Weights of a small mixture-of-experts language model, trained from scratch on English Wikipedia: vocabulary 16424, 40 experts in each of 12 layers.
Below are experts of layer 9 (counted from 0) of a mixture-of-experts language model. Rows are named router (the router's row for the expert), up (a neuron's input weights, with its number) and show model dimensions 128-191. Each number is 128 + 24 x the weight over its row's rms, rounded and kept within 0 to 255. Numbers have three digits each.
After each expert's rows: "comes after" lists some tokens at least twice as common just before its tokens as in all text; "mostly gets" lists some tokens that are sent to it at least half of the time. This comes from a sample of Wikipedia text that the model never trained on. Tokens count by the router's weight.

# expert 19
router:118148116135113149129152151152124172153130130161102164102125114123168084129117150119117100174169157152152106138147168145078100145108132094122102159182111150123153128130115127118125095139086104
up0:124131136138110117063118135118125106148164183141122113101092086144100106122093138097072138150178120134102140142123153079083122121173142133088127117138118103120122131117111156177153162153102134
up1:122113130157125150097124156127120067110105123194075160147172104120068109091137149111129137077097135129173155148132113160133132101125120091142121148144151121148088134131129119182136132121102093
up2:115140148110120168113118126131122132127120142115111144102114128117138114162090140102130152164109146188132181131086136121164112139106117122145112182128092119125149116149149125143151141087148084
up3:092117103063167126120129115132124095108130110125164126117106120142133135135131148143135100120138142130117128153135150141138125120164174138128071105139095157138082166131168122140104112136167144
up4:124120109140166102143118111132136156134089097126127139164142069190121110118129079131168105114137148164129092162123139115137107102123085136156106125091136160159114158110144146086133148145105105
up5:172113144134138064139110106124151137128140126149182146153101154148096105086129147119148142123146126137148188154128111112130105113162103128118122150140130109149163123136150116149153121153125138
up6:121103106110133111149170146144141133114103151126116122109122131139139123133108091149126119107168098147126146113125154141119124143145133175080120107142170155118125123152108072114107135144126153
up7:096080105134118098114150135119117141115145170090118138095078158142088136133158142121095100101108156150116086155142106123154103123142106160116151135199142121152151115121132099138149158135109105
up8:160133074090153107135099117123117141186120111090139113107141177123150093152114156124089147121127144139125094093093135109134161140107118131117126091173143115117112091141136137131136144178090136
up9:124142114125134133144148109157136117121139114152123122145100046131114089121152155144151115157066161163143100114147130135125152103148105109157107138157189118141118114166099097115110127129140107
up10:137124105093150112152138132053139142127134081157148105145086143117154153121142135173119162144129162135125150114150146179135132138145081046120159112127116141128112114172150147148053135127100082
up11:116180151110133087136093097117169169156101134123137143095146174135129148124119100099079144105139101137100122107097121120129122146145125122113090172144124133107155128131124151114148141125162107
up12:106137144147145082179124123156154093103150118129135127096120119128139144141130114095109169145113162128099152130118182127154102160125139108085122067135103124165153096130130146115141105088112112
up13:107110119130118113100116099096127110152149126152171095155143159138143130168148161156147121160090104114093096134094128115112103125142138114088094158139111128112124121119135123101148137154118151
comes after: " |", "|", "_{", " $", " No.", " 5"
mostly gets: "–0", "–9", "–5", "–6", " Candidate", "–8"

# expert 35
router:114131156152121130092120138153136157135139096189107109098137137101151128189110128122131139162149176091133108161159139145100132142117129070116145176123114115110138136087105157131147087085098095
up0:160119169139168093153123151139121105106133159189100150118109143139113099137143113124164106137130131080126107136105133153132125184112077145091109109134115146173155125098138158127124109151112131
up1:170135147130141148142120144124116106111129132168149122124116173150116106121114141106133132183124114102139120109181138130136109110161142118135173112099120102175191094162109166101087134165155130
up2:153146124143087129135130093102137161130084149173149152108115138078170120064142098130123143126105133130102150121142137115148151121161138099159103138097147120149090108117104144153134096119159162
up3:180121154149133130181089103108100135139148116123118152109096119140175104123150191143107131097103163097144142130132119095104173136125142130097115090091065140132086150125142144084104138117150133
up4:125121169122126125146066120142107124137128110086162108117098129172148117078119146164112107126121111116103139141152104065087125138085110127117162106106132147090128127130125121136160142084147163
up5:107099093129168111139147143147106164141111141124122168129114166152118132150161135144105087141149156139136135126156141131101159164122122111107146108102112129108109105114137074127117138170158162
up6:109153136148152118159084136137098156143125142162108162137097125093163111160146132086074097148172106115109147109157134194114135129132091089088109099160159109109095156151128118118120165100107140
up7:139148141113134119123094151106157107122092132143150103130107110176157115074137134136104162146144067106108154118159095134082116116092119109101123111126129085153105149139128152134099121118148131
up8:152103169116107124135110068119093129113158133083091126126144123133131136126102123145147125124152094090089116132139127105115145128127146107124117097093143106162118114145130133104125119162133090
up9:143087117137168131128101142121134153137122145125086162163127134143222114173109147156116104102124105063118108172092129083148108139143131153100091103132081080103153160111134099132128113150147117
up10:138109100136090133143119098143129130090117126107171108089134146131115106184149121146111125116148126129146136114110108141125141166143115135110122150160169171109146122152137168089144108121099096
up11:119093149144117113106117071118185140149126156169097127114142148146188141075118163092152113167138119110099101147128113132184131130167123097137164168157159120132131117101149145120125125089124120
up12:113135144152074147103121142134099166134129162125095156099133117086125117147130129095109132113145133123123148115141079091114128133133092125105151109120134115106131163121138145138104134117138131
up13:090092106122099132104130164103146076140145093151133121123163114080104102119105154167128154181100166117088127184134158188103103117177101117120124156137100116098111131167109149110128114114120120
comes after: " |", " /", ".5", ".7", " 1,", ".1"
mostly gets: "′", "°", " %", "%", " –;", " Votes"

# expert 10
router:140135112164139111129117167122138151148154101141116162117142117130144128141149147145125114149146145119100116170141113104133090100083097151122143127136110107124154154154081161081141082121131129
up0:131128079138123108093101145150148173106135120155113118104109120090125108177101166150121114097142129154158119143125128150138146118150136071092159148134115133089096133126150151102126095172142108
up1:130103102128100139131157102138119103094177170130143171150114137124158083130148135118129125161118079122095095170144151127166163138131129112087114109091139095129087123134158113125120122109123163
up2:094136123128086127116128134130122138133139065150120114117116145102167121160124113128125098195151135161152120121131116147163119138091090151166106149153138140099115102110061149137171091135145122
up3:108117120134153094119128108118135136112151111131147110125126119122141122128104118125142142167115090126150067130129139105106153081140151119140134139140160084097148150089097092069099097148145128
up4:147130123160136162169169140110097069176102118139147171128137154140110089095150107138147142115154142083094101111104110134136088088130115148093129137172125105130096095113137140138096128115140176
up5:151097149099133178159105085123131086115140136175139105121107113131120125204143163134133160151118087146138166105098115145140119094128119153144150177138109105122130128095132128126090100106096076
up6:157168096131152156111172142160123113159139119135148085128153102171105145098136085172142162115130129072130165163128129143163135147127109109061155150132170116136181139134137184178145141123096151
up7:115142122124098131158134125144157116111116191150106155128090114080160148140097120129103131164124176175128118106102113116137137127140111118143104125123131071104150123132194127120108129117093141
up8:179102126179116107145092120124118145121120144178148118107148095114116138110148112117107136123122134093112160132067092092146085131151187132109121127153127111134127106162117122131130123154115178
up9:165117118125141102176176083108113134161117182142092111125147108137118162108149117158136149157092126144172079168113124159106134115175140173154149146129133096139137126105087123075137132148125132
up10:137073111096133101151149134127136104133133134139161161122146080151162094128132195118164178178141171161122160100113087106118161096126152121127147143108147120108158121099084103171115127137152116
up11:112135149138138137131168141151123171141179154157102120127148119138154154136146170152118112122151116131143117131104103171160156156104114088119186182079157127116163075124141134140117139076128114
up12:081107085112122137117133159137151129158105135078144109133152109156172106157118129125133101140116162107149139048088145148074145119148120104137107140173127145149130099115118109148122125162077130
up13:135153127104111144113137133114129103089079088139127132129118164159132154069133151099143124135098113101129136135077088136135133124100166071123134112117105112097145162107138144188124107136138101
comes after: "\n", " |", ".", " =", " ==", ")"
mostly gets: "\n", "==", " ==", " ===", "===", "===="

# expert 30
router:139150131122101096142147158115113136132116125153098134103150081080123133158131159141110134119118151110112132159164148097099097134109147093163102176114142103168184150126069158149180084145124117
up0:128129148133166103114138181137097123115096139133108118109134090109139113146126089146112129119103102101143123121130133101117087184149137081106142159129170072114121144142113096098115099154143135
up1:109146178143130145114069148138147094113112120134128118138169073107104139128130170153119142097151140138174135126160094135123159133143126134109152156154125126141148146122146155094071088103107151
up2:129162107134094141154138123109132184125112139132171103146138096125140141075104150148097118131163167078150201164169130099143167136135098112104148133114105145151150148151123158148126109107117099
up3:096117119140174127103133120144175105109117121137076096099146131149143132106130136152182155117086117143137175116137140161134100120127141121145103090161086154140162163149174136137156118138133113
up4:094131136090136146135128088113123155120056068135155146143100122119104088113164137103094156113102133097156127125140109047156149102138083125111124133125118141157137153116098131114186119129142166
up5:144153115124113089180159141108140107147171089143144155081166116101123130102103115141118111143097123132117093145141182100158096073152084111111114078112127125147144162111136114123102113102057126
up6:128109148123121149118139125104142090135160143143129145095114140121123108108107157106163172125125115121106092167167155156137112112091102141119160132153125124104103161109098160078109116141127174
up7:105163187112116105110105135153090126145128119143120155115137117130105081153090149103121136137111121123141122121125119141136147114127199091104118134126160185139145136148119120158101127115078137
up8:111108116111111109103152120119120152098063112109145105092154098121157164112133112120136135112139108138142135146148079149138175153161125136135129128093109134098130165161123112111127116097137107
up9:109110135182096155117121131127117124054129153135135118142140062157142137116121119156144140189147139112092145149124170114140110164151159112133111091112158089101137158167125102137119147151129148
up10:132106147147136134135129101106096176117132108143128136127112136150155125129112140179085142107127110181123164108141104170115164075141105152092162137126145080109160118110098127159110132137119109
up11:116161082098095104132141110168090142155109147089079130156114127133109146133123124141134135105146093133111140171165128125106098127156137130150109099159158148134106098154113127154142107165168124
up12:142126090117096124139126139115149133143098137113123151163076129086137139099116132096120117094126131152141149159112141163114128118119158153102099130115108159125141133165118150132147123082142120
up13:141129112114118107155112158104114137126131117128121172109129107126092119123133133117065135135130160109158142169135117105114107127132065108103129150116133119151157162101092133136103114104103130
comes after: "\n", "|", "\"", " 1", " 2", " 6"
mostly gets: " JPL", " Episode:", " Op.", "\";", " Preceded", " —;"

# expert 37
router:152129119108143137088163140114116135132141127145138175126141114141116137145110166122105119133111163121110109160145127120149127152104135113150112102172091151150128158141121142151121115156082134
up0:130108148152142150115162142135146146072091106127116107100141112121095135145131110171112146139128129138077121143141120097155168151118143175188130137152144150159086128116102090129125159111156077
up1:106092147109155157110110062155114120143154131104125170127144098135155134177133093077076112151105139133090116147102193160122120149124101109102119135119147122138152142116100158162117132094141120
up2:106126139137105110087126181098124125127159100139146096179095132095137111107152111124142155086122121153092164163139138093117123148141115141140131130137121130136124145120104139156124119124114117
up3:160128170119164152132107086128194133121118120126134177117112132119105148148141138096127108125135174118132104068130135107091124133144129163138130107127153090160156143123120133139162076118133092
up4:159136142164121113121139122096125100112165086127118098122089142135089096123107116169152151167097105121136106148135175105145099118107133133125104087132152123125104163151145145131138136108111133
up5:127129142133154184084158109089115140073068092098130123144095101139100106147118121115097109095119167193156122115168131152131149157072110125114091138160129150152131082158103144132124146135085124
up6:109153118157103139126191114126108113128133121114096129157109139141152120148109117101116163156146126149111148137178155140130171160148136139138122071139153126105099105127119117121145127140107116
up7:088110166108124077163107097127159104161147099121143159088173163104148113157175161128067128128110176139140152134128124117089168141117158104116099109148126092122130121084157106111156100126172115
up8:151129172097150072088139103073117130167146138137135142118154118113120085143118116129162119138084144127087103173102147119106146139079144109096116127159139088152117123130133124187114124127138108
up9:089142121131105149105110109135133161104099085119062111108095132123144155186149138114133146120133134124116133133165122177117159132128120159150128135152126157117151107091119144156124084138122118
up10:136132097150118113161192114109105117118124147121145154081156131101120160111118135167146155104122104142082110138151168176112084170149131138120135175114163128126109132140147094095138103112146175
up11:117089118105097119100146138123124125132169129123104133156144128168111077139112154158134125125113142091134130129102154108146140133140127115174102151162127139163103129177084154161119108176127177
up12:085130142073160158095154138097121132123138147130125109105099114119108164126116110115120143131113148140127119160146125095113122155090187128098128140198100128146096106149177146167123085132107162
up13:144105123123145151100116097202127169145139100130156097120118113086133146164121114138121155113111145120108140131139136144157164117069129099138135132111101147166122111146139140147135146164085159
comes after: " the", " in", " of", " United", " South", " New"
mostly gets: " American", " States", " German", " British", " French", " Indian"

# expert 18
router:124106112133137077143178147130137223148104099152125156131127096084159102176121115139093132158157137113094107143146139151117164165138126143183081121148078139111179154116104135134101100095075099
up0:120122100105095093174141129126110125153082164118146178119135129127131119131164135107116183146074137148154124143164153178144095134156164110107131121142113145136125116163122125100119151112149141
up1:136141121135113111157165145157155164136136161109158095102135090144114141127077107117137129164134120099129105112149133185120122127145114165085173120109164109140147147166132170150077168128100161
up2:122103120177119105109093140100111155139147133089077162138185083102119089166116097125134112102111167106152126117147136128171145151124079146160151156097124102097120164147143117099139113124131153
up3:110122107119144124140166086104076125165209174147176150110090170126149113142162115116144146108115120124120113135094129102092115083143120119142137172130147144127125097100134127104132081131113142
up4:159143163164118111104144117133122120102138160105096113130136092080124077113119109142136147153096115131137092127147147106144120123082142130105084128150155135141112159140171097138145118046109149
up5:091166159147135110160139142116183118163132137114155154130114141103143108114153141144116111114117138113113135151122165114112121119105135103084141135138145136181118157120169124108132105122105133
up6:115181132131140137102109111093140123123161141162125149078133127124151091122133096127148103153093138113133176138118107117100098166177149166116106114135176105144109118163127128071140100143118052
up7:140143131104151146107125131135138132139139144111143101166145112125095128132152147116051093092149150127138130135165136173137137160152122151112127155112159132135133093116071108173141139088137112
up8:164114105133147147156089118125148150097153127130142134128135130142146094184153137100099122117150162077118121097139115150122170095118142150104121136135111165131112167135102177172136170158085148
up9:157143155133144120173107102130146155165108152117115116150130099087128101105113117105124150124117096112110143063142126146137183103120169126129110110132119108105148113097112152146115094113095150
up10:174125137149086141180111071123109128130124074132159116122147118115103111111128099097129131117113093119163115120157154179090106153114169122133133109153102170099097168130150156190140178138133147
up11:102148125162114114120099117128093136149183202130177139115141120130119162140107169124125118140144143103133148110102136130114141107072142119127107127139105117110108120123141151106209118115144113
up12:138097151102113134136174094108137159122118102130144151139097141162078134150109104144112142102104105123139141107185152094141094094184121144120127144080136089108124144118131154129124142098114151
up13:107109085122117108138128140151114126113083146110151091130138085126207120070117104172136121101109125132151117163111130128126123123128108114144084127136131121113162122144127131149127105099118111
comes after: "\n", "-", " the", " in", " of", " •"
mostly gets: " Historic", " north", " Cal", " Val", " District", " County"